Weights of a small mixture-of-experts language model, trained from scratch on English Wikipedia.
Experts: 384 squared ReLU neurons an expert, a softmax router, 8 empty slots to pick.
Training: a variant of Adam for the experts, 516M tokens.
Below are experts of layer 5 (counted from 0) of a mixture-of-experts language model. Rows are named router (the router's row for the expert), up (a neuron's input weights, with its number), down (a neuron's output weights, with its number) and show model dimensions 0-127. Each number is 500 + 25 x the weight over its row's rms, rounded and kept within 0 to 999. Numbers have three digits each.
Before each expert's rows: a language model's description of what the expert responds to. This comes from a sample of Wikipedia text that the model never trained on.

# expert 14
Description: Short first pieces of split words and names, often capitalized, like Ed(gar), Se(ver)al, Ad, Al, pat, ne, can.
router:524499483473495486522569467460495523522476461495527475519469491538498514498495505513507491464489530496511527498487544488523498492459514481497533469500549501487498463488562458516468455483520530476468490490536476501465493487509498488489480503481511492544487500479537521550506483527567501473505526481476514437505487514477562497520463520538484510499483470518480507520538500514510449524488
up1:506496459466470487528485504473518493545521493496476498484510519526491490429518519499501514437510458503498501520488507537481501498504467513455524463504465517499465476513534503521510463459520483475524500506487519454526518523507502482498516466536517499508494511510517519505513513504486518498480450525469522498476529481541492486492546472588498533491446505497497447496535452536485498463518
down1:539501488511493522548514504479511521526484501454505500465503528507529502498506501518474498523519472494474506596463511528513540469488539541461474494493530527474458543492487544474509448501490514540510517486490527495499511525496495543497485476527527496487522520469485497518519564515502526523510485513514505499532503494475519493512546463555491471526493451521519525497482472541484480528519
up2:486498460551475538516504492471514556500522525495505480484507553522503496482481533486487488497485536510508505542433512531528469552572513428499459506495507472478502546471506500470446514526468470524484509530507513524511533474522476469530513493479522495515552469512510499498475462502475469501502522499536499482521489513503508519542444511563520536511501494524482483525518501531488507532504
down2:470510495451482467482532495522514529485530471523484521536513487478504501500463484509509513506497522511493492491500484490514471486492483542477477492496506499496515507521468505497498509509472478496516465504470447539502495500534510509469429512506452503514482471534545505510515522515481519522522541501480436531488486516508473514496527492485450497537508508526465521496472527523519487537514
up3:485464497430521484550548519485501465511472510495501500482499497497489498460499491547512466514487506502511492510430491501548508417534478492498541515445513518539506483483541516494499502546526510516512493505493491462498489473536500507536546510487502457538492508508497506521501493493503500484524482519484517494469523496508489444503524461529523465406471516478544507493481460530446501519528
down3:508522506539466499477482523499472523487498499508488500487500479455554500488513485501514527568517488477505459533508528475470514459504500512496495530518531505495530479481504476511508482519529487485552520499522518479499441479503498532526446509496548523514462528452495503497469520523518500519534526484500515488479517491527485516512483406513469511507504483508549453535484505487468519503511
up4:510495479466546490507429487519503470509507491493514488475535501537480507476516541522488483523457515539499483514463503621528475511503468521468489434576508462494464541549504502514498540497500489493519545464489486475445511473504488503495498508500480503484444485458517480482495522495475509531524507500524542506505493511544496475517498501501509495518494439503465490532495507515475503454526
down4:514486498496500546474482494520521506497528474456454514463423495510450467499463487525459498525507464486468528508489498491460489534510518472523503538561515492522541518489505488459467493528495487507497518444516551512475504503487515491474506522476527563518530502474497524498522553466468487523439484503500487504529493513495477542503503497485525480518535506507490515510477503502490473520504
up5:517522494539462506521489522515489507537537475464457475482514470498487490502498471494508490518478484520498495497498531491519520507477503475499527520494468469489492464525474435548488455535521464507505527525490508495484530500498499489527529487565483477477475492476504513526492485537450505566518482498509529510454509505514477464464497505577510517464503483472484516485522515482486499502467
down5:511492527539489520502465469475502522538506518457501498509493533472506513494519519500483460469531467493487503491499466535520528479493462469500513473530571493478492461542450513513471523528470434506509516461536474538479469539518547517495491517529507571486522512482476457514464488458439501501489509528545495497514504492529479509476524476489489515485507493476496555518500492497519441499499
up6:487496498491561478449492520489511446492474519537529454524495508476525495485481523526526536540491526498492487483509520502503487506515499503475488469468511492455513557515467545468521483488487520518501488492480532489488491502508510525573475512504512506475471495532490500470503434482512535505491451507501437487476521484503501536506470561483492442472500528487516508509472523487476515491546
down6:528477480501488512510501517523533495491486511551535487561498505501498499534478509476466475540466517506479492505508534469525536487464471496496504508482537506493506487517510505482467495490481469461489531517502516571489495496525446526483486454501509515511498485524475517507498511502485514529476449493497507510523534459481485542510490465527468499513454515510528486523518496500515496505504
up7:513465528508448481515481472530517519462505538480496510520516450464540440523544514501526506506475498504457444498492506526545502492523465529515454527501487507482477487464458455500465467480505497513502491514541491486502484496470501494527522472546526524474507493474488517480527477474459491503485499498533516507504511514489464519474479493483514549498501491523507480477443506522497512526479
down7:493475546511517468499481529462475497485521457487535497436512518504491466488517493526516494516535498503471464481548534505491523523524524490507519441492493473487509485529459486497517501555481476504500518485495526485514511499437538508478518506507529537507539510510498531543509462481478514541490540476449529503513499512478470528508519460445563522519464488498549488519480448509500510516465
up8:471479467531466507456450506493470524521525495483506541466501534515477512455485528505506502485539501486480468512483500520494542490533508468486519486507479527516457498493501490519544510473492553519510518469515482563499540468496481502482532440521473486501488509472510432480505523505501515507491539483522497483508493506527524493517470477465464461522516500477484496500504511522441523500480
down8:500496483478507495533475473520519477526523469476540495508480492497516530515467487524525516523513493492476514519519491482533558497490488514503486513491480506536508554487495500509498516518482447457510534519489544538474478491502472525504495480486484552519507494521509522467501499477537462503484486563548508525505494505488490569497479533515506508543481471525442495495541490489506496541498
up9:508541503506475477459503522542492471461474511493522518463512486518464551500545456462500529521480478495497521486488480510466498568486478501522543505565501535541464477522524514495523493489542485582508517512468493450502542505521475526534468498470489520502492485502462496472489548510495466524504480475469523541508493476517494462474495459538483516500502519465480536465518514522532490500464
down9:530465459451535517466506478479512511503475528484518469485504485496489503514510543535517482481501479532519478519489479482551495510485505534542520554520483502479485509505483473488506513509476527505498478504521507515503508503501464479477462486434501496504495539466471502504490469523486505502478530475508499508515479467496489471508511498455486470465477447473485536508498503484487511524519
up10:489473471491501506526566495496508493505520494507491465524506505478529508490521472502515484510493503489486448517517492564568510483534497494492440494501507598495513513509506608514503456484494473481527475479503501516474434474508522508492488487512506451499456495500519504473466509485495540519479441502500525505498496505494514539518488514545490477513443529492535497487508542539549488511522
down10:483569535451469550490481504497451499547490500493505493535475531497521533509482470513464474508526483506448484522540480519463509534504497508459476535527496472495552513487470469489526528508547504537467518528478530496491522521488530505491454478458505479511528472523482481524471474467509500535529509465513517530485540529512515534483488505468505493489466514491514482480513448459533495475487
up11:525504496459474513495503500492511484494475509528494474517470508455509495515474500517455513503501493416524516511522511496534474509473518517482465543499484478449511517502487509521474451503445463498508509518458512505472533496497494472506510489492528490459443458513513476490542475478502518548522492516517506522507489521524483532503480508512469515541510489498493512519488497504497519493500
down11:507499517526471482491503471509512483508490515538478454456478512477508519502525512502533520535484525522537438504517552482489465535502488489501506464474472495461491440489482524517487484545471488496478464516489547434506473477470510487513471493514501476520473448524497518459492468496453477516544484498518507520519519508486511534540485464500497477550508481510523537521547474507508505537493
up12:494494491501490475504481469491507450523482523533519487468512500524509494480510510497439534477499490444507537500461502564500528545511492495511488519468495510467507486490551484513529577479464512504486508496497496481478514503525458467535492517508530499507490467476453491530475513470511542518517492490512520515475479529500479477493481510529538534472506527501475488501512531494510515498562
down12:463502496517498517501499539493489484482494491508477513500486497513518485476501511458497517532468525483520518534503467495488498488446515509495427473513551505560519503488500484491474516483468489507482457511485483515523486482484550489506498503523519545505478527524524519510468513465511521542526495515487468491504506526498541525517500475506513453512527487544467495514501474489463500513505
up13:521487485493496512480489514476464446531502490545524498488450479551502493515528552507530494471480556444485504466509498528462520471483492487494496509507521514504484494533538514514502543509474494471482514539509478506459494490517522479505478486508480439499479474494509490489470502529497483504497558485548501500501498520511491493506456498518500508490555488470477464505498513510497496473507
down13:496550489484496480486448546497507520540522481512453461486467517533501506472544475583493509510523497469459497518495483479534491505468521521524470503496494507486473508508429556512461501510480496496470520496490478506509501548514486516507526495485537504453512506528452485482516484489532454553468489542488537513485480508531466515482470515485541482486500540461516490475499463515507536461491
up14:525446460475497462459516536524448507488487479508511533512478462474510500459519505552479448517536481506526457530503491503524522489524516519515505510484472532474535552501513487504507490498502449452529523466473498534504464447519537476503496498551508460509516507501497503505476490518503519497577502520498531523501489478493489514507529464484520506484468521474532473521504505479512544520509
down14:518469494502506525445524512488508503506477479531452527500473505530523504514503542513501549500495470521537501533502488457455503524554499506521477504518513521481536519497519528479511529499487474545506555481499506509507446481456545518519508502487477504495523435549513458509536478524441527482503523522507563510498512496487473506488472490498524478442518530452509518520488516508510501542508
up15:507487534458488521507509509477538488488536504477489523530453492513499486549501457500493485503505464475504468504500503502517531454520492499522505495472500494527508510488471492477503553472463424525525503516487530512499550504533543480517479466502509504507465469505474503505549496448518491445523490526461508503502526522505490550457526480536507472531485501502555538482514528518503508501529
down15:498530506491532462527472543502474552529522507477507511492457507495482460525492466521496526477527485512513499503527504476504519480537542539499459482505488515492516450480468436476479470511524505516510510494467513494504512560473524457485512473495507532455498541516531581488510482482486479524509526496543494492514498514466500489479510527524511512487492480484521517492500479512525485479510
up16:510557510545461507497498496488528506482524590489479507470493503516511505473504515489477535465486493479520552484514519515488525479523465519501512545532525486510486485473525521528509546474520518560476467489556537506512485522522456504550513484509518499500493452527516506502552488472486509504454499497490537529489516487548507466493486497450498534515530458487490502503514511499531503511456
down16:525502460504494493487541492496501499529473532474483539496493475494502527462515524521473517477527480504494512489477496487451524491497517511497498509498493480507480545469516492532492535449492553460518505499543487519438548483524452459507503508448503429556511519493500492515505526517497539498469505484479528489502495518463518443526512501465487459515492473476460486510505506492514518511495
up17:506515509524464499502509509491517473528507499535511477506509455514530496518480487517531505538479498499503468497476458541504491478508467499487488533525521527497467483516506517487528507561487496519492538554502514490503499524518518477496499443462525457484502506457518504499468480492528529512484472485497518469562550462460503513510469464482468466494520549524476508485482556494500530425494
down17:471533475485464490518469484503521491500459483505487523513486479535466496479487496527480496490457480484525532457527474468482511516485526505508469472510459505489523522528467514517500493490513509506507465475526492515516444491503473538529487520486494510532508516536532489520515482494491454554504516503525519522508493504506516535496514526531482566492452501444482465516474488460507500484511

# expert 1
Description: Given names, surname fragments and role nouns in biographical lists and headers, e.g. Joseph, Dun-can, Ali-son, politician, Jr.
router:485514487520497515513509462477507514486448524503514505470519518481495533470501502483516505484473497503499506479486493542526486498525510524500507559524514489502500460476495452531543510521508510513476496518478468524528518521498486511505535547463500487536534561498504470513521530509518496483480494522508493458553500498486535480474479517460448486506492532454482482482508471490458456471499
up0:450475500469542500486478496499494464540487488499481500517533488523492475521474484518539546500484463505434468462498493479494512506553488527515500467494536561494504522524508513512491500528510528515493512538471520501518482457426510477462533478462504522476477499516510514491532461468474504460517509537502516490461510499564517526503504489475493478530458494486498444479516483517493511480502
down0:510479473484503511508466471513507538481460469505541486499487486534544484512497550507512490493494485551491505507480490501513457506462496468515476481480566482509497500501505540514515484497531502476502509455467496478481508538504526465451492456481473506498525462486477530510498444516505499439472506509528521503488508518514523528502505548480533545524491555493494506447495479486486486482542
up1:513493491507530474484501515514481503506499478470524515475466528452483468500479487473484517519503485469495503497425484512511479495464482543490506505466502502478571512503482497476462462513463466514474470516527492521485501482523508513508534531476537523512378474519484499484525492504524480497501516475529484488503506519531493528493493498509525497472540452474473469542493520463517495469478
down1:502510511537483505551485549513479526480468523472467497470432504506421530499509500520467490505556490482486483517466484501466458531494486522481535502459532499502504527523524494477440511502491455492508490517496482506540524484487533473534490498488536478537508518493495475483474517486512475520512505481499498537519479483525519442484479445506517463437458438497511520523492480501476493514529
up2:508489500501494527507469516524540539452522500510446458447495497480466486500492481518530510542504484458502431490561554541537488452529508521433460481515519504470479491476541499489529485479532513509430483520551500469529481491489487533473514472485493506494535498507491479491463454544505486474499486492479468486501534527483520470467501465506469505462507499496532494488497461520517498491506
down2:452528518460522491521523501518466466472493519521483503502522414553504480520516486518530518529473544484557542505535487515533526514496505451496491516469500509499474480456455487514470534473489484480492473517512471528431494573505445460455534488467482507519493471515470521508485504498479499447559516500512522479533487527500502507492518535519514519502467490537508509482478518492489483499466
up3:521522510474505537499480439545478452489512513518461518516429493498448479495498501490541509541504477479492474493502488469496498467462488475484501488516470481520488513513527525479523489489552463507502498500496494483547465479460483523498489551500490487505482484510500464496480490501490490455497521511508490503523502507538508495501470465489481476494525494482505527502537471537519511542503
down3:455500542558523427499491501530491503449491497528478477469512477469465525507531489516506557531512518522484555501539515473506475531541492495481499500537489503536507508499484473496473501500480528473451492465513494491500515495510514529498477501469471541486516458512513551476518493468484506509495488491450506510509535488482483505500510513482531529534485503497544492476521482451537508490485
up4:525450518514540536518489492550545511476464528490538482509542503504520493495494515508458493527512482484527459478525572562500478470565504520495536517494497465454476534491480491526491475461449502487507465482495486553496495501482524528525454523515499523494508502524498504420493491515434495476485481512477521495509466505491508511514506448516491494490490496530497489531480544490500493459468
down4:497471526570509487495475457507522530522477494460495513449491461554478528497497462498482503507519506498490474505505466494474498453486565510529510518468448504487507490490501507491545490537490561497492524500552462493514489510510431504486537499483499472461494503511517522495503439512491512484511498508493466462511483519465458495505493485504487489498491485489513511507479480498514503500473
up5:499480484477503508528541505509430478497478499485504478496492498478492503466494506518492512480513515497468528512509479526557511532456476490494509486546520496501453491482506468471548464440481478501535558502536511497489503527531526508501510494485476505516483517462463499503495525509540517516515487494471470484472475543521489515490474482510471538489492512492480511499475501572484562484484
down5:412485500534528523513485482509524496467507543450511535501474523516521501492461450490477527457483510517503504498516481491516525521493521505506491468490482509530502516521484454509503527504493523512499461503504474476488493552529482507446535509499468520533535503439517448498478481549514492506488512493511469499509459490524496487518511500517517538507466497524493497497490478459481481482529
up6:522470461481479487470495455497483490556527497474554482512489519483533491509484505528481467532522513484493501528483521528508517486502498500500554461477500499456485531481497500495469505505535507499483508548490503499511506488489486470490474513529436473510467411523515453515512504482493511494475486437514466504495528537502524498514503478496513507514506502480506458559488492467476494511487
down6:514515466542555483518450494519470549494494474485494496502487474515534515507490504487469488508502520506495470514439462478502468525542452498484504522504550518502498497509517467485472479483506493525515586533482480462472513518494473526509516455517511546527529485470507497504498501497541471457480469501524525493514464492469511488519488517493463465506510525518495534521523484465512480523504
up7:522456469469513498486506465475519500512521453492493520488493569493529490463441498508484521495493534511478498496498486481497508524501453500543452506537505508508468516480510513537489509503466482507499488526483517492565505545477502523554479513517435511538515500538462503541478470495511516454538440511486500472512499507510490500485520512523475509484543498488502510483517517518535475536426
down7:502451524532530495477498505514503474542469510500488519506468550502496508484468484494451514528551498463499476506449511518456557533493473531493518511535466492483499459472501529509522502488456554492502456545511511453483544475484497481511529523483467511460541476460532486487488439503491497496551493543496530470477499495532486514509437500504479495497495474478517503484469484479535529500488
up8:507511507497444470497545463516503496467489491509524486472493475512498472487480442563525510564468513513486489495503550527546496501543464488455532502507461501480518482480552510487501495493518461546488542478528533469498501500522469497498477462479515452532473484546520508469513443485499455505509513524514508512525517556491468496492519486538481489477482415467521483511495452516498490517445
down8:467563544506469484495510489519475483464500495523485479468503512512493508474498492451529533523477552515464504470574507445432481460554501551463535487495543504489481494481500500514433534498505518506557514514484503524463517518482485526496502528489496508496522499515489481480477492487460531491505511457504495479486483511466497478500497495475500529483461517521525494490543437510479483475505
up9:443499503534470483475504521480507457462522495558514520543514520484495474513526476496539510500500492447463483486484522459492572513476490501513503518491510479477511481450496479509532500518533448518523485486542520513492522460502494506507470523542483518500470464516497531437470475511517488488493502503430478503469556493514523521493492462475504507478488474510555524498485483459492527489486
down9:528475483488502520468484469494510475493530513536509482539498515510476508516507452508508517468516519493537535490442463502514553486461468503502491528494515548514495546478497503502513488484539495516497523474521506471493498487502477497501466478531475486492494520511534505465444495513495467518504501522555467487509508449527510500481518521498507534508467468520490511536475507507483539461506
up10:473516529521500494509470526510528523494499535494461509499515505540478472487547484502557470520495417529457480500483527494492518472505519539486492486482504459502500447550508512468510518458501518469475509492521518546462490508503532496465551481578519479463514521478484513490488522474468499529558504488511561530474526489495479520493519490479520532492476468489519462468516546480495530514517
down10:500593525528481485534466505517516507541519530484501484534514489513472534509473509532493500526512495522505443517478529480466491500515491478532471495540464525488523460512497517444510505530508490498443522506509497515529537445510510553503537493517498522449501538479485504496492484514509507523511507508502478488492505516470505479513501498462506487471518486496540550467471517492473493511513
up11:485516496483509488483532528494516496474521449529487466488495496495462472493525503506513473512531526501452496515479514457531466493456500466518499477484523535533525525475505472481502515498492441462493510541501499530496479520499499527529506493545500575514458488493509528493498513519462461500473526511548511480492496486495462479515494522469464511484501431496502500526502524563481508504519
down11:515482493497473497509473466514511480480490510512502509518467518480549526497487488489548507524550496481483499476494473518471531492527534477475495466477484469480520505512520498471473481471515522553515513465519521498501520549502495536512462530481516495518502526500497546494520453501473498502510477524507481484512522509497489467519513491460499487534520519464495520477491499504513538449498
up12:451502518479523485530533550500539492511485490494474519539508454534580442519485469501500477475557484516474522478512535524548514489492483486526533489490488484452491493471543467514456452501510494520486517518514510507473521524499485447526500461512508454493468536500469506488509475508529497477487476462449497492496485511483497486492494466522463507483483505488516470462532526508502502478470
down12:494498485489463471494522477498501501504472526507487481493510484492514480504518509511499526496526525476495469485524502494466513488495460513546521538456503506484487497506481510502539503448500467467494495492510483489499485469511495511522511513500515512544529423498457497519477458484525461524495491490472512507450511489474505513496507472468496513492501509500508468509471482543497499526446
up13:480490456468452497503503454537444487525452502513520513491493513496499448483525470499532488517526513461432486462490522504501506494533501483491488465490494504485531487509515504506481495502543490516511474495522486577496495494505460464500523511493517488459491526503511485494492486521515495496483482469535542523514510548528501495504500499495512513511503497577476481509489525496465503512501
down13:520504449501511499475517500479489525492514542472555486530505493503472451480465512475452508439418490534498491508478499451484520535481487486516488474552490509505506511527473553493525468531503470534483514542495518491454503471520482510459497514476510521519504533513520513511507529509468482469534496527552528466486491502483480536515499501516504519544468542499509487501502506509509485527523
up14:512528512543516482480531489506493488499556489532469506446510478507462529501499496504501537477495495462493499553529503457540509491474522428482462498548535525504511519506503491491529462530505514468497475497577496485470485492548525472513492495515500494450436470521518471500495520527472477533461544495507503554485527486503466493531490503482503508541504492498531503488438501495473517530516
down14:520503504482464547514513469500484501514490502538470485565529509493482497496513518472507494506489491498468497503526455533491473478489541486470474482508515500494473486492520512490492491515545437488546511487496557493499488575514477501535466497487515487550509503519428493499490492486478449533521587545510454519481516526504486508486557513494501529442456500493482489485502526542480534481494
up15:482458549495522519515507531519470487514503523537513476544476495490503513494510505533502529466521474483522465502544510509532490479496493508483477477493473493436494491500463492520534521496486518489510511479488531501518467493487501504510493525507547524513504504521450478504530509467517512521498490507433491541489492510501471530466450506514515506463469550508513491538479504511511485503465
down15:504474456540516468515506464465516515564500503486500496489483477510505476492482465507493562459521525495491488462490501479489530527505590545508534489500491496481505519512462487529476534488519491500487537502477497514515507497480537496549489528505503556463508470539499515494544503498535511454488491479468496478502481528502493525500500502495527545520482524514514497484493525514520530479486
up16:512492491483523491462513487454476549455514495516524470542501540504524522479577488534514520503517503515506476506509496486520537477527498467509484451511483511496488512473545515514472522518512500496551471517512522530493453461478537494521484504503492492480528480464484504479481499463454506482491485551522497454443486511493502493523519468461510473511496513517482459552537514506503531498529
down16:493505484562485525517454496472501518496514496492432512579512505529504531476520435509527521517446485530505485494461526469543524477536535511517466486501520490456480502458516499492520501483472511543520486502543502535491495504444493516467514508477500481538473496491511531479489502519491481519482528541467520507514468529455499552559553531496529520531491483499524481497527497487481546513468

# expert 6
Description: Prepositions after verbs or nouns (in, to, by, through, until, during) and digits in coordinates, areas and percentages.
router:461489468509467504513495531502493438528527505475477478519473521514525532532484516516502537473475543516458493496468515541533499506507498473550482485488489517481541555513507495458446520464466510494491464484482541478467501479547531450501516498507517498511536483502457482551551496466512507505516469498487542529458487506530456527506520489491525514482505502562549469467503463499519504502529
up1:534517508488484511509502497465464539495485552494546522501505542508493520483507519525516489467487532518498499491524495532511506498482509517516494501560429530486428536507441491475518475513498497464500532522524514512527532514527557504535494490514507493532501510505496473493525485464467525483532532525493477516552553516480488486462537510489466518463505469503463485480488530534474524500492
down1:547487517525542521513468497505505501503517552453515515522480526530510517516485522508512485492513503504499479491515529517500481538483553520537503462521494539507514494532484547519490504477477518506470483513482507503495520442481506503488562481526489511486523536471520497501516488487499508477540481535477459498525514518478527476528492518529497489511493489488520472466488537556514490523523
up2:490468521513487500522468485470518470484540504546466478516509522489471544521513515524478528502531459471503509484527483523503504495483448475511480519506463495449487537441480507476523509550537522525450501499500512508505536510520523541544535502455507503510515463527475464448519519457449489496514513524524508528524470488491491505439510484505482508507470496481509479492489515486503507512537
down2:522494526427478476475543483476553468502460502493522511516503516482520509515498505522479502512523465480530528451533473528466527498543466534547549510502543478517546479505491504471514547491501477507489500492527457487491503504553525509486492529476511534479511501493454484528486531484490500518469507494509486496485515479500496458517502499554502519565509483506544461528493524507511441467503
up3:501437498492482540520541496514529520498520531508500452497491527511473545495470522499472484451470524508501542503535484517517474534517516471488503478479531477498463511512479465508511489522500502482506593530539473515503520526504535523517477497483496523538527473466527517492473498517494489501505469487485522500473492521524505479532491498497500495498487457491469507507517474489466529490524
down3:515503518493508498518496505511555500541475464514497489514462496497514496502494519514493535450491492491506515547508530523521449500505530519510490477478454481493548479514496496472500532553578547507495510486490492476479488481515535491494490496529525483533478482496491529516505441488475528507494487443435487506492504529498453499493501461556502481477486468480510544473482526536527466507490
up4:499523497523488470515482499494473483463504489521488466504486466511471475486515522479538484455480490518480522508488475501530513477512512466511512527498490479527501513489504520536491515474512485417484482489525532515468486486542502522513522482524547491499486517470493477458520430523479475490511495524471476488510509479479531528504483496466517492523461535518476519506512548513487539461499
down4:487520564479476500504483473522530475494501494516493549530476513495537500513509502513471457495492478476499488493491487548519487537511488522488534478506516510515491550537531519455439501540496496465467439490535528482501502550523473504503480514521513523461492534468470466523512484502501507476560490531501516478513533517523504485491531542530489494520543465544474494492491507507523493486529
up5:496461481491500465485518483474498499522519476523490517502535509517473528508494494531490499425509533504452552552495480517490505463507472462471483539554514471459503503500509448530533493556522486543488516512477491488531495498500488471549480544488497496552501527494537466513504474470493494531512517504529511531481505522487501511509481486514531546491476495486517478512496507488512532502476
down5:532519461458485544483509502463509515494502508497504501516533482479489524506526518469490485503488523496473526520484496481485493475454517476454509504526500502521454540500511524475517517504500511466538474506449489510478521505485486493560429509504523496539484483513477496535509470509503454544485495470495513494501481468469441542511488492475531483444538485511484460511537513497540485564510
up6:468532497479508520522496526477523490504479520481517493504486481517507482474499511501482493437498488481499538552463530510545531513490518493515482506478538506498473504507476479506487616509542517499517505505490547495476472530526525483475493520545491474498495455496498476467506472489499470498524454530463521510483475502491482471483497461486504467501459514476488531491512491515518556434512
down6:535479504502509495442492475481493510508491513521533508496524497523464501475483519498506512487523532488556470517510496518529511490496507493481463477477506506479459491482509545507492492515502527481495500540488513542541521485469530530454450445500492483506496522504479513499477520491516493521526544487514479497485496522500509477481461499508467467523528594498494425528534508483504508547517
up7:517513537492497465522547498493458489482516528486454508480521530514517528530484470491476516516522478486479503482513480474509468519499512502469504431497485457442462456505452528514529489447499499507536488529488536516526509544501485557527476469504470471512509517451526469495455511477480475508465427496456458510454524517546538513491476497535495531518513530491487496492520519524511522473492
down7:494489486562513495466508446486511508498529477479515515538509528524507488473484512529509528510562520505481468466473510518474530529514499508506513476492477495468501517498492539500484516458538537481522485545486554507527488511508508515509520555549508467496509527513511496521493476523504506471517495531512500513480452425508499473543521479498483507552540496508518497536461449476496454527496
up8:542512478470494506474494481457473502483526525470458486498451497496449425512522523489540502513476513502491482497501532497505494508526518491491500493479510450543494481488545485525485490515494471467470527528525576479522509549534521500454530496493478490467538471537505518523465496488478485544509510513491501448473503480490491511488521522491484516505454476451511515492514495536506497549473
down8:440523475465508502513479510500479488490491549512475492526530504458504448532489513511538472511450471534450529495492482445487481487515545525492506486487536491513474476499514456504500449465510472518489480508500524514515454528489482531486507469487487510498515515477496499493508497473487531507507475473515487469479511475488492451491518491483496481506483483541503500487508482498500517495470
up9:502511517428488498469540515483453503507478466472496494492472516464529461528525501484523510524477466477529501494535500463525508470488520516499559520476513495490493512476554528491501464480489472495588523494496507550505514489504467503546460452538508504486473459516511469503493492477503470525443487487454474492496521531515499535507450509509499500510518524484516503527489529529513484529508
down9:491502543494517479487487481444439462483499501484492529531514495522538467501510491493524484476523500481481499514494525496457499520494492486509507484523520497495483488507520543518499480475519497488503502517526516507499554558520490514503499521486516498459530496516517498488482563544491556484481453487500505523509487461500524477492493498457517521504557490496492534523527495562564459518511
up10:474485510525518498497444461534533544500474494526497469515463532485452529474552503496481495522523486429498494530533503525509486487557507546500474505492509522495498522483470491476505499511492505497523500508511541514485505536556520494496521511569465496484465466501502536464508518512476499502527486511552526522544457516490484500525505493495524486502496510492493494535476521494475489448473
down10:510466450488499507494491528485455469524487484525497472503498504510480544535537507485489493546526516500483488463499491455466494486462525481502518521430468526481492528494488482468498494472512487488513473495416488497505508523494481521515500410464495458506539469478510475514503499489504487513508489514454539513466484537481519507513506519533508508464506493471553462496531483508517501492504
up11:519448491495488515492483505522506492479528499502566442511472499521519441487487528508508501442495461467479470493499490522452512535498526526523533498513550536500490473499500506516478551530522514474540543483511508534467488492501491488506484502532469495525473466490520540531465483489529505479544501510547505468510507497454508527495468473498494473488478476517543522485488506507502535490469
down11:499490498517529479514490539527486493478529460465469524560466502476520477499477514481483518516466496492502444517461501486459488475493547477544499570539498524504490464513485530535480534525481487509517523467471509462527499539458515496495501456478468506502489493515524514502473476505515515482492484493514483480517508546517499504521564455506454520510480472484472500485549481476495459507462
up12:521521495528509569489540495553480476474508516499470489492482506491535503498480525478514500489496476384499477487535477505453556486509496475500498527486530549504515467495453512413476467540517484473480489507510526502488464497499476474485514505509507486497471497507484512492485484534491472480511518526519532497570524448511516499493507513458420458482455474493506497507507497500480494484484
down12:515495532514461516528506508503471508517501509480550510520515500484511494507458495492491455480468525502479503549505493493440498534492554469479468520431537544522481468510500471508483470514480473457501508514492488519457496481490464525480506498535484509483514502479563531508514519501518486505530462527478520465506495506469504528510536483516443517471463470495560509502480495474490478474484
up13:477540511517501540520492510496548505499508489525480516511521500513498467520489480531514481465500448501469475479525490470479531500483483455481506519523405493500442477414458506495477465527517503498466490483465542496563505468517483477552488505473430494514511483499495491502478532467510472457522502506499503485533511508511517565464501495527479526415484507493505471484490507493498478507469
down13:496510502494530484497456482490508502507499469505465542523521454508504511501478524568487481502450477494521509542525453538487475508534516492502536504558509503453481495477476484527513550517493538473511479510453536488502505469470468525491496471489479494487515542453494473527511533509523479514476493499505459528474486496538513486476522488516521507484449518526509513479456465483483527484512
up14:494492485463515548531536511518483521489479512508506471467501531521525500463498538521490510483504500508455488544500465550518509493492492491480514505468494482482451517521494496522504501476484518458476478504480538496498571507514485537501470505502509475529495496508509485522441482547516527427541458501480510458525461488497499489491481499541518462458500492508462490490521502486477494497484
down14:518486463532533543468462513544530528515482425515505466509556487502536491549481531535527518519465473519509525526514473512450517479506502491475487516520481511548490484506545499470491509509523544491531508497497508474513480471496471479483473492479500498495451501479505502479503502492507465502524485511507470475468489507505486529480513493509485506468482509536495480517499500512438509482485
up15:499494531523525509494484492486465478542499494505503526486490468513532533488505533506526518540484511454477504504546488471495580464544493537497471533496515504510506471468473532506496502514533479560508472525510495487484467493533486492520523554502472511495474489479486534498508465538490520473468475495485527548542489523526491483514500472548472528513472471487519464520498505502479493486492
down15:458493495515450499532524522484471507474530499521530523500514517484491513493477499525497524475495538460514518485495493526485473539488523525508537470525544487527509519528485499547519471515467518545492510550528477514544472498478520547484509530525482499514459478493518513505504507521511467471536480461495497469557468464460505478509511485508463573486488491506471527505462461498505520512484
up16:472485460542505476517524486522514504471480512537487472509521493518513495519493512471484523499509488507463509498472493474526491483509485480460516526502440470490513511493513502540514501523504505517521476469494493463479494516497519493503505510503494515488492483532496500483493468497517489495555475477493468512468499449509491447471493536465481487500531467495487510503507486525470524476469
down16:529495503520527503530499511524501475520512496488491503567499502488459502477526478496550459534501479512484497483485475502500458478504495553504547485546551491513492476521499528511428493454471505507494510518525554533545486467459514462472495467526456503504530529501532521498470502489483472516500494469515490491516506475497503507477521470463484485498469519518515467522519490515511565518458
up17:484487522520541482518547490488524509518515515490509527485464487519511450488565464497520503508536476480537529502510533493457522488489523466491520497484528478506516544530546506491531475555479487530579500485476499519505468507499513519494527519497495467528502511506496482521455488497459482529469511460532493491486515510499511491467497511479474500449522540469451489503452489569504524457537
down17:505439477476546503487513509464485475494488496500527517484465481492477482490548489448529511508509507493516474504451509476533490515507491509489468506480444490463425477499480457529501505509488453515504492488468498525518499514481512508450512447543514476537494548499518493522494504501477477524541449510493514503493513501524474504461518485499516476509523450500493513547523484461457522518480